Weights of a small mixture-of-experts language model, trained from scratch on English Wikipedia.
Size: 11 layers, width 128, vocabulary 16384, 43.4M parameters.
Experts: 128 experts in each of 11 layers, 112 GELU neurons an expert, a softmax router.
Training: a variant of SOAP for the experts, 667M tokens, 10183 steps.
Below are experts of layer 4 (counted from 0) of a mixture-of-experts language model. Rows are named router (the router's row for the expert) and show model dimensions 0-127. Each number is 200 + 30 x the weight over its row's rms, rounded and kept within 0 to 999.
After each expert's rows: a language model's description of what the expert responds to; "gets" lists some tokens that make up at least twice as much of what it gets as of all text. This comes from a sample of Wikipedia text that the model never trained on. Tokens count by the router's weight.

# expert 63
router,147,214,219,155,210,126,218,198,242,189,239,211,230,264,207,191,164,196,239,155,192,161,127,161,182,210,247,149,230,180,175,253,225,209,219,195,196,175,218,250,189,184,205,232,235,216,178,187,260,178,176,163,225,212,200,214,177,208,214,181,233,253,168,174,240,187,251,159,201,234,195,198,235,153,170,154,178,229,185,211,178,235,199,238,193,155,170,185,183,170,228,241,231,230,192,213,222,131,188,206,170,204,161,191,190,117,192,185,200,199,196,178,218,219,239,222,209,220,187,185,184,219,209,197,214,236,172,183
What it handles: Linking prepositions. Prepositions and connectives after a verb or noun, introducing a noun phrase, such as by, from, against, between, versus, via.
gets: " by", " from", " with", " against", " between", " for"

# expert 56
router,190,205,204,209,221,215,209,220,223,209,226,131,210,163,199,212,147,186,161,166,197,147,205,223,209,205,240,153,189,238,220,190,241,237,161,237,248,212,183,159,252,162,226,180,160,246,155,214,221,191,133,218,214,224,224,202,232,288,187,200,171,190,253,171,225,191,144,216,233,242,201,191,222,163,175,163,176,244,169,224,222,161,169,227,240,227,199,180,238,225,202,201,177,253,238,174,207,205,165,150,156,240,211,198,212,199,167,167,202,191,214,152,216,189,177,209,184,198,203,248,205,245,192,217,190,240,177,212
What it handles: Numeric digits and millions. Later digits inside large numbers and money amounts, especially zeros, plus million and billion after figures like $5.
gets: "0", "5", "4", "8", "7", "3"

# expert 1
router,166,226,185,196,150,221,183,209,246,218,204,186,203,183,204,207,202,185,289,209,194,214,241,230,160,213,164,180,193,212,226,207,209,212,207,182,143,244,183,218,203,170,174,199,179,230,244,165,164,160,220,233,255,216,201,167,230,219,218,203,237,249,185,152,128,129,206,219,208,258,214,183,230,150,210,164,155,225,189,212,198,156,260,201,213,147,233,195,249,200,192,201,208,237,205,240,204,169,216,184,190,206,169,186,203,241,158,194,153,192,260,234,220,202,188,168,225,172,164,238,182,171,203,238,179,173,182,241
What it handles: Clause-opening pronouns, relatives. Relative pronouns and conjunctions after commas, and subject pronouns starting sentences in biographies, such as who, which, when, he, she.
gets: " who", " which", " he", " He", " when", " while"

# expert 14
router,190,183,222,253,176,188,221,214,179,218,230,217,181,152,274,194,201,191,237,213,186,182,198,195,205,280,196,222,150,204,194,171,221,236,274,218,237,186,186,202,211,230,220,166,178,242,150,179,225,242,221,186,249,157,167,182,176,154,186,195,195,236,243,230,249,204,215,175,182,162,180,153,235,177,189,221,184,276,212,159,187,193,216,170,234,159,214,181,203,262,185,199,232,158,212,180,172,228,189,198,176,219,233,173,197,234,179,178,181,177,223,142,164,178,199,209,190,150,199,253,225,184,205,166,207,187,200,137
What it handles: Coordinates and world nouns. Invisible characters in coordinate strings, fragments like air in lair and Wheelchair, and world, India, China, War, Prix.
gets: "air", " world", " War", "2", " II", " India"

# expert 17
router,183,209,266,167,224,210,171,194,144,182,203,198,222,253,252,225,191,243,152,202,218,243,214,229,153,197,197,153,246,183,206,208,187,196,160,211,127,215,217,145,175,166,212,213,217,197,226,213,187,177,257,176,238,190,157,156,212,188,207,209,186,210,269,194,155,152,217,203,237,238,240,180,176,151,242,207,213,234,178,243,205,191,165,217,148,192,225,180,199,142,195,181,169,175,189,213,196,193,155,206,185,173,163,184,208,219,168,232,206,180,198,167,208,215,177,221,229,239,207,184,273,222,222,205,156,231,232,249
What it handles: Closing parentheses. Closing brackets, mostly ), after years, numbers or translations in parentheses, as in (1958), (write-in), (edit), often in lists and tables.
gets: ")", "),", ")\n", "}", "\"", "]"

# expert 29
router,211,224,213,171,189,167,202,183,201,216,227,144,196,206,231,216,192,192,225,164,280,215,213,171,169,192,242,169,252,161,212,217,242,169,216,223,183,197,204,238,203,207,196,291,167,222,213,180,200,191,232,144,212,173,212,220,129,227,250,246,205,210,204,159,181,203,185,161,217,249,207,226,182,157,145,151,178,175,177,199,185,210,237,179,220,134,219,186,244,223,136,218,216,218,168,235,224,200,186,167,198,213,173,201,233,186,153,183,251,190,186,154,222,177,179,186,197,197,224,186,196,244,163,212,235,214,236,149
What it handles: Sentence-ending periods. Periods ending sentences in biographies and descriptions, before The, He or In; also some clause-ending commas and quote-period combinations.
gets: ".", ".\n\n", ",", ").", "\".", ".\""

# expert 13
router,158,240,185,186,181,244,215,192,175,169,224,194,213,211,215,209,229,144,191,175,222,214,164,213,233,218,176,254,166,211,216,238,197,218,218,145,172,205,188,154,230,233,244,190,238,176,182,133,194,189,230,166,151,233,193,211,216,164,225,212,162,201,243,204,228,195,242,214,228,152,200,198,223,210,176,227,167,233,159,227,212,177,233,222,169,259,198,258,174,204,202,205,183,160,203,235,223,211,245,217,164,184,187,129,238,137,215,236,195,163,143,241,202,152,172,178,191,200,224,234,197,163,233,221,222,204,245,152
What it handles: Mid-word lowercase fragments. Short word pieces inside words, often after prefixes like dis, such as ad, ast, ag, k, plus year digits after 1 or 2.
gets: "k", "ad", "ak", "ast", "ec", "st"

# expert 55
router,195,140,262,246,178,243,170,191,187,165,179,211,204,185,177,208,185,211,156,201,164,193,236,181,215,223,238,210,165,220,210,219,155,183,229,156,247,205,219,188,215,250,206,177,181,194,245,250,189,182,196,228,237,176,177,246,252,201,152,226,140,163,178,175,173,158,239,210,229,207,180,156,175,227,197,223,189,169,240,191,200,205,203,224,219,195,215,193,152,211,181,226,219,212,206,147,184,183,181,169,235,236,263,176,224,211,182,174,194,175,151,205,194,210,180,141,204,216,224,198,156,280,222,216,125,236,242,201
What it handles: Year zeros, length words. The 0 in years like 2021, plus long, wide, km and million, and Place in Place of birth infobox fields.
gets: "0", " long", " Place", " km", " ind", " wide"

# expert 26
router,199,128,107,238,192,198,199,185,178,215,209,250,169,177,251,178,167,219,226,252,224,177,221,214,224,171,168,174,151,191,185,158,205,234,262,176,192,238,237,187,225,231,177,235,175,215,213,204,199,192,185,227,203,230,215,223,159,191,205,235,213,200,202,215,211,242,202,188,191,256,176,180,230,190,164,206,240,221,212,214,205,139,267,205,214,211,218,186,245,236,218,152,221,193,191,215,176,174,205,214,241,228,227,188,245,215,223,195,192,185,152,195,132,176,200,133,184,249,206,146,197,206,227,222,147,175,219,168
What it handles: Mid-word r, capital initials. The letter r inside words (intrinsic, attrition, consecrates) plus single capitals I, G, R, N and words like addition, North.
gets: "r", " G", " I", " R", " addition", "G"

# expert 9
router,195,198,212,175,177,158,231,171,229,206,222,219,172,244,203,193,179,197,213,213,182,213,194,184,257,126,209,209,209,247,198,194,142,208,159,268,208,163,182,251,244,189,192,203,159,212,186,186,195,271,197,179,210,156,215,238,174,220,257,219,233,188,214,213,246,177,238,195,161,223,213,148,198,189,161,179,208,239,175,173,188,150,192,190,178,228,259,201,220,227,261,194,150,225,200,164,162,212,150,185,223,220,218,193,137,230,180,172,227,210,234,157,225,157,171,230,226,225,203,196,151,183,215,245,169,232,199,213
What it handles: Place and setting nouns. Nouns for places, buildings or domains after the or a, such as area, station, village, site, sector, temple.
gets: " station", " area", " site", " city", " building", " district"

# expert 54
router,202,199,162,238,190,244,169,208,204,157,140,155,205,184,261,240,180,167,239,206,251,245,203,237,199,199,136,180,226,205,176,184,234,177,189,187,267,160,224,149,193,171,223,224,196,162,188,238,251,198,182,173,186,221,189,200,207,235,156,171,162,207,175,192,141,187,204,213,194,247,233,193,229,242,238,213,240,166,243,209,216,235,225,167,192,208,219,194,227,252,157,184,191,177,158,232,234,190,219,204,259,166,209,176,203,199,166,198,179,241,235,243,222,159,243,229,226,225,189,184,195,197,182,187,173,137,194,184
What it handles: Pronouns, name openers. Personal pronouns opening sentences or clauses (He, She, His, her) and name-starting pieces like Los, Le, De, La; also D in Due.
gets: " his", " He", " her", " She", " His", " he"

# expert 18
router,227,179,219,218,219,167,247,203,183,152,199,216,187,214,228,182,236,186,250,147,215,182,181,171,216,197,164,206,169,208,243,230,173,185,265,169,189,145,189,188,217,225,232,217,221,196,236,221,221,185,222,176,146,151,217,180,207,235,219,246,223,199,218,167,211,163,220,155,187,195,154,274,249,212,167,217,164,219,200,199,182,222,248,204,196,141,158,202,183,190,183,203,246,209,238,139,218,193,179,172,200,250,154,233,200,158,192,183,170,220,197,163,172,205,198,149,209,186,203,157,186,226,261,174,221,210,187,118
What it handles: Spaces before numbers. Bare space tokens before numbers after colons, table pipes or months (Founded: 2014, September 1993), plus dashes, slashes and section-heading endings.
gets: " ", "–", "-", "/", " (", "==\n\n"

# expert 16
router,216,248,202,221,210,163,191,182,185,179,246,171,177,207,213,242,168,195,174,263,184,176,186,235,279,170,241,162,232,235,192,162,176,181,213,168,216,198,145,181,192,195,190,147,195,178,193,147,154,172,165,255,167,216,211,229,198,251,247,227,179,241,224,204,154,197,169,219,206,238,189,225,155,210,212,196,163,203,170,230,183,156,153,177,228,283,182,238,199,213,249,146,198,242,166,170,181,241,174,177,214,219,230,169,241,229,175,207,226,168,228,176,175,218,201,216,235,197,229,181,192,205,203,214,203,179,220,231
What it handles: Year final digits. Final digits of four-digit years and year ranges in sports and election texts, e.g. 2014, 2005–06, 2003, 2019.
gets: "4", "5", "6", "3", "7", "0"

# expert 25
router,196,177,232,164,204,239,215,227,165,228,178,173,218,255,177,193,173,190,193,150,205,245,156,228,235,201,206,136,221,231,160,161,177,172,190,158,186,218,169,137,197,192,221,183,204,196,206,134,146,203,203,186,213,183,215,247,183,259,222,198,208,233,244,197,237,246,190,204,215,252,249,229,235,210,200,195,245,233,261,235,184,228,194,220,227,159,241,208,228,216,197,198,196,139,177,146,199,231,157,198,166,217,140,163,192,175,165,180,222,209,191,197,196,193,199,197,209,168,263,166,167,169,204,193,225,214,151,228
What it handles: Comparatives, percents, census stats. Percent signs, more, less, alone and spaces before numbers in census and demographic text, table cells and coordinates.
gets: " ", " more", "%", " other", "):", " less"

# expert 57
router,198,165,242,169,161,232,172,147,215,221,251,190,211,228,182,233,206,237,158,171,193,197,199,189,164,161,170,158,231,217,241,169,172,200,209,157,238,217,234,170,158,191,209,219,163,169,136,216,157,199,210,211,215,216,164,195,219,177,224,201,193,231,162,182,127,231,241,227,204,189,246,171,201,166,254,236,207,181,171,147,219,219,198,208,227,243,214,186,246,196,171,165,212,210,225,212,209,183,212,248,138,250,225,249,168,242,205,185,219,211,189,175,227,203,236,242,204,162,200,182,243,151,206,167,251,206,231,229
What it handles: Apostrophes and possessives. Apostrophes, closing quotes and possessive 's after nouns such as Packers', wife's, plus possessive pronouns like their, his, its.
gets: "'", "'s", " their", " his", "',", " its"

# expert 33
router,215,236,239,207,266,233,208,166,132,213,202,149,175,211,151,231,195,198,247,160,171,164,215,175,247,241,243,229,193,134,199,176,224,193,157,224,184,141,176,141,180,174,223,178,173,192,198,218,198,219,186,171,160,235,198,192,179,282,221,189,197,154,213,163,200,209,165,224,213,213,161,172,192,209,227,220,238,159,248,229,180,220,213,201,194,199,149,164,233,207,172,186,203,168,178,203,203,186,252,204,236,202,201,236,170,190,162,185,248,210,164,214,255,195,216,208,256,208,222,209,239,165,179,227,185,208,237,190
What it handles: Spaces and first pieces. Bare space tokens and first pieces of words or names, such as U, H, se in sect, San, Los, imm.
gets: " ", " U", " H", " se", " Se", " San"

# expert 30
router,219,197,212,146,192,216,216,165,216,161,239,174,165,189,181,218,158,159,215,115,207,224,202,217,158,192,169,262,219,235,189,209,190,246,226,185,219,243,190,202,191,187,222,199,201,198,222,244,197,258,134,200,189,183,230,216,176,184,229,218,148,203,155,154,193,134,244,201,188,195,215,179,206,239,247,220,208,156,202,203,176,208,187,250,194,177,224,173,196,152,209,267,229,210,228,189,215,148,163,168,232,226,242,193,191,208,228,214,188,240,189,208,200,173,179,150,183,256,212,230,197,167,209,233,165,184,129,230
What it handles: Prefix pieces, per. Word-initial pieces opening longer words, such as con, per, j, mon, sub (per capita, conclusions), plus adverbs like just, once, still.
gets: " per", " con", " just", " j", " at", " o"

# expert 31
router,183,208,203,243,218,214,173,164,165,162,229,195,230,193,187,233,150,262,223,198,200,226,175,219,189,197,209,205,233,217,180,181,161,178,115,261,207,201,214,182,194,196,168,184,191,211,245,195,193,217,174,202,190,237,214,181,179,232,221,248,194,207,252,199,182,179,242,259,203,203,244,200,155,238,223,194,161,211,196,202,204,166,217,206,154,249,217,143,231,159,167,146,200,189,219,176,230,258,192,215,214,181,197,145,171,223,244,249,243,225,184,135,189,169,168,190,229,192,152,187,248,141,200,213,182,160,209,237
What it handles: Name particles and de-. Particles in European names and places such as de, von, van, der, du; the prefix de-; closing parentheses in tables.
gets: " de", ")", "us", " (", "le", "z"

# expert 10
router,232,208,154,223,223,209,193,178,167,195,215,250,170,186,207,218,165,211,165,178,203,197,188,216,198,161,141,198,203,164,198,199,199,203,198,190,203,187,228,168,195,159,240,230,216,151,241,195,176,157,168,141,200,175,196,174,267,211,257,229,280,193,253,129,179,204,186,206,182,228,222,222,214,174,180,232,209,236,174,203,203,177,239,222,256,175,184,187,209,174,158,142,283,208,193,229,208,222,240,251,207,238,209,193,225,237,143,223,185,230,226,199,172,205,214,188,207,208,200,176,200,164,170,187,142,150,209,159
What it handles: Capital initial letters. Single capital letters or short onsets splitting a word or name, like K, J, Z, Sh, Ch, and lowercase k in kamikaze or khaki.
gets: " K", " T", " J", " M", " N", " V"

# expert 62
router,225,187,165,224,154,238,176,185,184,144,212,252,208,190,181,169,203,198,247,228,166,248,190,239,266,209,175,156,160,272,184,177,168,207,239,155,185,226,231,237,199,250,196,180,202,228,198,204,187,190,221,164,151,210,203,190,241,196,167,205,163,185,228,173,243,225,209,217,199,185,209,225,178,194,224,204,192,234,218,212,229,214,160,215,206,169,215,205,161,164,244,161,279,171,208,186,174,198,163,172,235,190,193,200,230,189,187,232,232,179,267,193,215,209,159,170,224,151,205,150,221,157,181,172,139,153,163,208
What it handles: Spaces before numbers. Spaces and pipes before numbers in tables and coordinates, °N/°S, and approximators like at least, about, approximately, over.
gets: " ", " |", "°N", " least", " (", "°S"

# expert 19
router,171,194,224,231,234,178,185,169,206,246,212,233,212,170,225,212,189,215,212,241,173,235,239,213,139,159,189,244,217,189,178,172,264,193,214,220,189,232,162,209,186,211,214,147,123,232,200,137,140,179,218,192,237,184,202,158,199,233,196,213,150,190,199,212,174,161,181,250,220,228,235,156,183,226,225,208,230,190,203,164,233,139,200,211,216,210,226,235,245,182,212,198,160,204,235,220,235,223,181,224,220,242,203,158,223,271,172,185,225,180,163,205,183,161,184,242,260,191,219,195,228,194,141,191,222,173,204,225
What it handles: Line endings in lists. Line-break tokens closing list items, infobox fields and table rows, often fused with ), ., ", | or ;.
gets: "\n", ")\n", ".\n", " |\n", ";\n", "\"\n"

# expert 11
router,143,146,153,187,184,219,197,176,225,166,227,187,177,184,146,194,186,180,193,219,170,206,191,126,175,242,154,186,264,200,235,179,149,173,190,206,269,219,244,194,188,172,190,214,176,204,223,216,211,156,227,176,203,216,183,199,192,206,141,219,154,198,208,194,160,199,252,188,191,189,240,256,193,195,242,140,230,161,178,210,198,209,180,192,215,208,193,213,252,174,213,173,180,254,176,217,237,227,142,220,137,237,205,199,263,234,214,209,162,231,200,163,214,234,190,211,243,189,183,194,231,194,188,198,263,228,223,205
What it handles: Quotation marks, table pipes. Straight and curly quote marks opening or closing quoted speech and song titles, with attached punctuation, plus pipes in television episode or song tables.
gets: "\"", " |", "\",", "\".", ".\"", ")"

# expert 46
router,219,189,222,191,194,158,252,237,205,206,214,215,142,240,168,164,162,231,204,197,249,210,174,138,228,216,227,157,190,208,187,210,200,213,236,171,188,161,211,228,227,217,234,201,246,185,217,225,269,159,181,140,156,153,225,211,165,233,232,195,225,219,178,180,250,221,142,169,227,195,183,242,207,219,234,180,220,145,257,196,185,191,173,203,168,188,193,129,180,189,259,162,212,212,202,222,211,154,170,212,173,247,158,239,208,174,186,208,235,206,183,164,171,175,215,209,224,221,225,199,206,227,218,194,131,226,195,177
What it handles: Table cell pipes. Pipes separating cells in election, census and sports tables, plus Website labels, www, heading endings and "population as" in census sentences.
gets: " |", "\n", "′", " Website", " =\n\n", "\n\n"

# expert 44
router,201,212,188,210,214,136,174,183,166,228,208,182,203,212,215,187,192,203,219,172,236,213,183,181,246,233,165,237,140,141,209,170,195,203,198,225,167,196,201,220,137,192,207,198,201,177,164,217,187,245,232,216,236,229,143,268,215,233,233,166,235,234,168,170,161,247,158,234,149,183,205,187,216,247,202,254,193,173,246,206,236,183,206,176,195,205,199,223,173,156,201,214,233,181,228,195,178,194,191,232,265,240,212,237,168,204,199,188,172,165,214,261,194,176,190,228,219,188,217,169,182,159,206,215,146,130,224,140
What it handles: Name-initial pieces. First piece of a split person's surname or given name after another name, like Tim(berlake), Z(ibo), Ar(lette), Ko(eman).
gets: " Al", " K", " M", " H", " B", " Z"

# expert 36
router,226,200,214,229,202,247,220,173,255,228,217,153,212,204,194,189,198,256,219,231,158,246,195,212,253,140,204,210,228,217,206,162,163,199,157,204,229,226,180,179,190,199,190,155,188,229,171,267,166,174,192,185,185,236,225,194,200,230,189,246,214,190,226,189,168,180,228,231,177,206,193,191,196,183,169,223,196,209,234,196,150,162,264,265,210,181,173,189,195,178,200,159,163,225,220,238,229,155,154,235,199,199,180,133,170,198,234,126,174,198,185,227,175,182,154,224,266,173,175,254,186,192,193,191,201,151,185,173
What it handles: Preposition in. The preposition in, and during, throughout, within, placing events in time or place, such as drafted in the first round, founded in 1954.
gets: " in", " In", "In", "iv", " during", " During"

# expert 40
router,205,201,207,254,236,223,164,157,229,221,241,214,222,159,229,208,173,200,210,221,155,226,225,245,187,173,192,186,247,248,157,135,222,179,190,221,160,208,185,167,172,201,194,147,139,177,190,153,135,158,159,211,178,210,157,166,219,241,162,244,172,168,193,197,186,200,194,213,175,217,255,166,193,204,196,201,195,231,183,164,235,141,188,233,216,221,231,259,222,206,190,137,161,192,171,232,233,241,196,216,193,212,234,189,193,245,181,175,183,227,190,193,185,173,170,216,243,176,175,195,236,222,173,222,253,224,211,241
What it handles: The after prepositions. Lowercase "the" right after prepositions like of, in, to and at in running prose, plus a few place names like Delhi and Ottawa.
gets: " the", " this", " AR", " Chile", " James", " Ash"

# expert 7
router,161,169,207,226,248,217,217,190,247,238,268,234,192,182,165,183,167,247,181,273,189,169,152,240,206,190,131,175,182,238,166,143,169,185,173,257,195,198,210,174,172,178,162,151,176,222,229,161,206,219,230,183,230,160,203,174,230,179,179,219,212,175,239,227,197,243,163,162,217,180,209,191,219,191,166,199,150,206,233,196,217,227,194,210,171,223,199,208,180,220,194,172,209,221,226,197,187,252,192,201,151,174,210,167,227,243,164,236,174,229,177,208,159,219,192,235,228,232,225,181,245,149,182,201,199,185,154,259
What it handles: CJK bytes, table digits. Continuation bytes of Chinese, Japanese and Korean characters in names and titles, plus digits like 0 and codes in table cells.
gets: "0", "4", "8", "9", " $", " +"

# expert 43
router,213,175,197,250,180,175,157,156,205,225,226,185,215,139,179,206,157,235,209,197,207,202,198,238,211,163,169,248,144,218,186,168,207,184,210,210,195,192,210,165,204,193,206,156,186,160,235,169,218,233,223,242,224,210,172,261,257,183,214,169,199,231,229,236,207,196,213,188,198,214,232,275,178,186,195,245,223,218,163,160,211,139,186,121,198,226,249,238,223,253,217,215,229,233,215,149,210,187,199,220,194,209,232,223,196,194,131,149,241,188,233,223,197,212,155,195,274,180,170,226,229,198,227,201,195,199,203,223
What it handles: Capitals inside acronyms. Single capital letters continuing abbreviations and acronyms, such as the second letter of BK or CBD, and table codes like GF.
gets: "B", "L", "O", "R", "N", "D"

# expert 61
router,179,183,201,195,199,217,205,211,172,154,233,144,190,195,159,195,167,200,226,180,172,181,232,206,152,214,169,280,150,235,229,192,192,160,178,203,251,225,242,166,223,213,156,173,171,218,204,208,194,162,178,177,171,186,174,188,190,134,189,211,264,262,210,245,140,249,192,163,198,231,208,252,204,189,222,223,236,200,178,191,199,199,235,184,215,215,221,186,175,208,197,236,208,187,142,235,158,219,201,195,176,209,155,227,233,202,213,182,179,204,212,114,186,284,208,178,194,211,182,217,214,201,210,231,212,258,200,244
What it handles: Capitals opening words, ety. Capital letters starting a word after quotes, brackets or headings, and ty in Etymology section headings.
gets: "E", "I", "ty", "S", "O", "U"

# expert 42
router,208,227,252,184,221,207,221,256,196,189,140,174,199,196,221,167,243,206,183,254,186,145,192,153,175,208,229,197,184,168,191,205,174,227,211,181,259,171,238,216,216,218,184,229,221,231,141,228,250,204,188,232,196,166,208,195,184,153,158,185,179,200,216,228,204,260,253,190,216,147,162,206,181,208,144,191,229,245,168,207,186,185,216,140,146,216,176,187,164,216,207,235,176,197,174,149,192,212,173,203,213,175,160,181,158,145,239,195,160,215,196,226,162,222,228,192,183,192,288,193,234,200,224,202,205,244,224,220
What it handles: Noun suffixes. Final suffix pieces forming abstract nouns or completing split words, such as ation, ity, ence, ness, ict in salvation, contradict, unpredictable.
gets: "ation", "ion", "ity", "ions", "ance", "ment"

# expert 41
router,183,169,211,209,221,196,151,170,235,240,214,201,215,200,182,245,208,177,214,181,202,218,177,171,224,200,224,143,250,200,220,171,223,167,185,141,195,218,219,210,168,173,212,219,178,216,183,97,181,152,222,182,179,224,164,169,188,240,195,171,197,198,185,180,247,200,206,218,247,220,224,248,211,231,169,232,214,150,161,229,176,234,208,218,253,175,146,197,216,264,156,206,241,212,233,236,229,224,222,170,183,169,219,170,149,184,230,183,194,166,214,236,239,175,195,232,203,165,226,193,164,234,193,210,250,221,275,201
What it handles: For and with. Prepositions for and with after verbs, especially sports phrases like signed with, plays for, competed for, plus late, early, given.
gets: " for", " with", " on", " late", " early", " given"

# expert 20
router,192,238,218,190,226,176,110,201,210,201,169,176,197,267,208,211,219,192,208,252,209,169,198,166,232,217,227,217,172,155,145,159,193,190,202,259,220,208,244,250,216,235,151,274,218,177,246,198,233,224,251,152,220,191,163,264,185,215,189,172,195,171,188,211,162,208,163,179,144,215,206,198,206,184,213,173,202,240,184,237,146,208,234,244,210,205,190,207,189,178,184,191,207,151,195,196,179,204,165,181,186,223,223,207,242,205,186,196,256,237,243,157,189,208,223,181,193,222,179,197,151,213,165,191,216,200,126,188
What it handles: Political and place adjectives. Capitalized name modifiers such as Democratic, Republican, Green, New, South, Labour before Party, York, Korea; also the noun kind.
gets: " New", " Democratic", " Republican", " National", " Liberal", " left"

# expert 60
router,171,218,195,198,184,167,195,213,201,182,128,186,185,270,218,162,203,161,263,177,193,153,200,222,165,185,206,149,220,246,213,181,228,199,221,231,175,215,170,175,204,209,248,192,181,210,216,136,228,205,197,247,196,229,185,186,176,257,182,168,208,241,249,166,254,185,209,167,186,222,187,152,162,210,207,184,190,203,212,201,197,191,193,248,159,185,178,221,167,218,189,171,143,168,182,246,182,163,246,198,218,213,154,215,261,199,183,249,182,144,177,245,222,187,191,205,234,145,184,193,192,234,165,210,162,224,256,167
What it handles: Infinitive to, adverbs. Infinitive to after verbs like able, tried, worked, went on, plus modals could, must and -ly adverbs before verbs, such as actively.
gets: " to", " into", " of", "ly", " could", " can"

# expert 32
router,172,182,183,221,202,210,196,186,176,225,158,248,193,206,126,217,206,193,159,186,237,211,193,239,222,217,183,242,159,199,160,169,223,256,191,197,224,205,185,162,193,214,159,230,255,218,124,234,214,225,186,226,167,177,214,180,188,213,205,176,207,204,167,228,185,224,183,239,191,165,195,212,207,156,168,201,238,214,186,196,219,211,191,198,235,235,187,224,214,266,216,219,260,125,223,240,218,219,272,216,128,151,183,177,225,186,215,176,194,183,253,219,185,189,190,220,149,211,150,221,202,243,184,188,187,226,231,135
What it handles: Word-internal syllable pieces. Inner syllable pieces such as et, or, ey, y in words like Sheet, Competitions, centimetres, plus American, Canadian, Arkansas.
gets: "et", "or", "y", "er", " American", "ey"

# expert 8
router,243,203,196,186,205,237,170,251,186,250,218,181,204,230,204,188,224,158,151,195,230,193,238,206,171,271,210,153,180,211,200,238,210,205,218,237,204,191,230,176,232,222,170,211,176,168,252,170,187,255,172,234,213,213,186,158,181,274,212,172,201,223,241,195,179,172,221,205,217,215,160,202,216,191,139,140,183,177,215,176,180,158,213,262,238,159,206,228,171,206,156,190,197,167,186,200,212,209,174,230,240,188,218,218,173,178,157,209,209,184,160,140,196,169,202,197,115,242,219,217,218,270,192,190,160,213,197,170
What it handles: Modifiers before nouns. Adjectives and nouns like later, new, former, National, International, sub, after the or a, plus -old in "8-year-old".
gets: " National", " new", " later", " former", " first", " International"

# expert 34
router,180,234,240,222,164,233,180,163,191,213,219,211,196,181,236,196,193,256,172,215,215,220,251,232,236,188,236,239,189,179,232,240,239,179,163,168,177,211,243,159,216,154,169,178,180,230,235,212,188,206,225,200,219,208,195,176,230,223,176,248,197,208,182,164,161,161,203,191,192,251,239,215,199,171,212,138,203,157,165,188,200,148,222,188,226,193,242,214,234,197,168,197,194,199,176,234,224,265,175,197,202,175,219,237,255,250,155,163,235,238,234,159,232,143,169,201,195,148,145,187,235,178,141,194,203,242,203,216
What it handles: Sentence-initial determiners. The, This, These, Its and Each opening a sentence or paragraph, often right after a section heading, plus some mid-sentence "the".
gets: " The", " the", "The", " This", " Its", " These"

# expert 2
router,217,205,247,248,230,215,183,212,254,203,253,223,208,200,229,186,145,235,198,208,205,193,213,193,153,162,162,217,232,245,239,160,239,166,146,151,188,199,217,205,166,174,222,153,197,210,193,194,227,166,175,258,194,189,183,175,227,189,175,240,212,150,163,213,189,165,200,179,193,231,211,158,223,186,204,171,218,184,194,192,259,214,213,149,212,180,223,236,191,202,181,184,218,207,157,121,211,216,155,211,172,170,223,186,247,239,204,212,177,231,195,151,241,187,209,258,236,167,189,139,207,236,156,222,239,206,235,241
What it handles: Table row endings. Closing pipe plus line break ending Markdown table rows and header separators, especially election results tables with Party, Candidate, Votes, %.
gets: " |\n", "\n", " |\n\n", "|---|---|---|\n", "|---|---|\n", ".\n"

# expert 28
router,190,193,160,183,183,191,266,182,158,196,247,233,214,170,206,175,162,202,169,216,144,197,182,183,210,213,182,191,225,189,184,206,215,141,226,161,195,197,167,233,183,155,262,159,191,247,120,160,240,180,259,204,175,156,220,150,200,227,219,189,237,189,180,203,177,186,182,200,221,190,162,180,182,184,226,204,170,194,226,245,191,258,186,212,263,173,163,227,185,184,222,171,209,211,237,236,217,187,229,224,174,221,243,172,232,192,221,196,239,181,165,143,237,220,166,239,255,249,187,228,256,200,192,167,205,196,183,201
What it handles: Medal table cells. Pipes, section-heading endings and line breaks in sports results tables, especially the places and medals in "Gold medal – first place".
gets: " |", "\n", "===\n", "|", "==\n", "===\n\n"

# expert 4
router,165,168,238,177,138,184,250,203,187,157,208,236,174,176,253,194,217,169,173,188,194,161,155,153,190,233,255,158,238,217,232,252,215,212,214,232,257,187,215,213,196,218,209,174,172,216,162,249,259,215,209,207,226,224,247,184,229,170,173,155,236,167,214,191,183,160,198,194,211,194,207,271,254,161,149,178,163,189,183,172,159,241,187,247,197,198,213,214,175,225,204,184,218,193,233,195,211,186,211,168,183,200,139,241,168,150,173,234,176,232,197,174,230,227,173,229,190,157,205,170,205,244,176,167,208,173,200,202
What it handles: Infobox field labels. Label words in film and sports infobox lists, chiefly Production in "Production company", plus Release, released, attendance, and table pipes.
gets: " |", " Production", ".", " released", " Release", " production"

# expert 27
router,201,197,189,221,175,199,188,178,191,207,119,216,208,185,195,188,200,198,253,197,222,137,193,220,169,161,160,210,202,183,180,239,163,199,135,227,217,193,147,187,233,242,221,223,227,163,189,142,199,242,224,226,194,204,223,282,206,227,175,246,165,266,204,239,215,214,157,211,155,165,156,259,198,237,234,220,170,258,265,195,171,179,221,176,194,221,201,239,193,174,222,208,197,154,187,172,207,131,207,211,202,197,214,160,196,244,213,208,210,221,222,209,158,215,218,225,205,174,163,209,161,188,218,217,194,191,236,156
What it handles: Early word pieces. Short pieces near the start of a word, especially iss after comm, k or p, plus Be, Bl, Gu, Co, qu.
gets: "iss", "g", "is", " Co", " Be", " mer"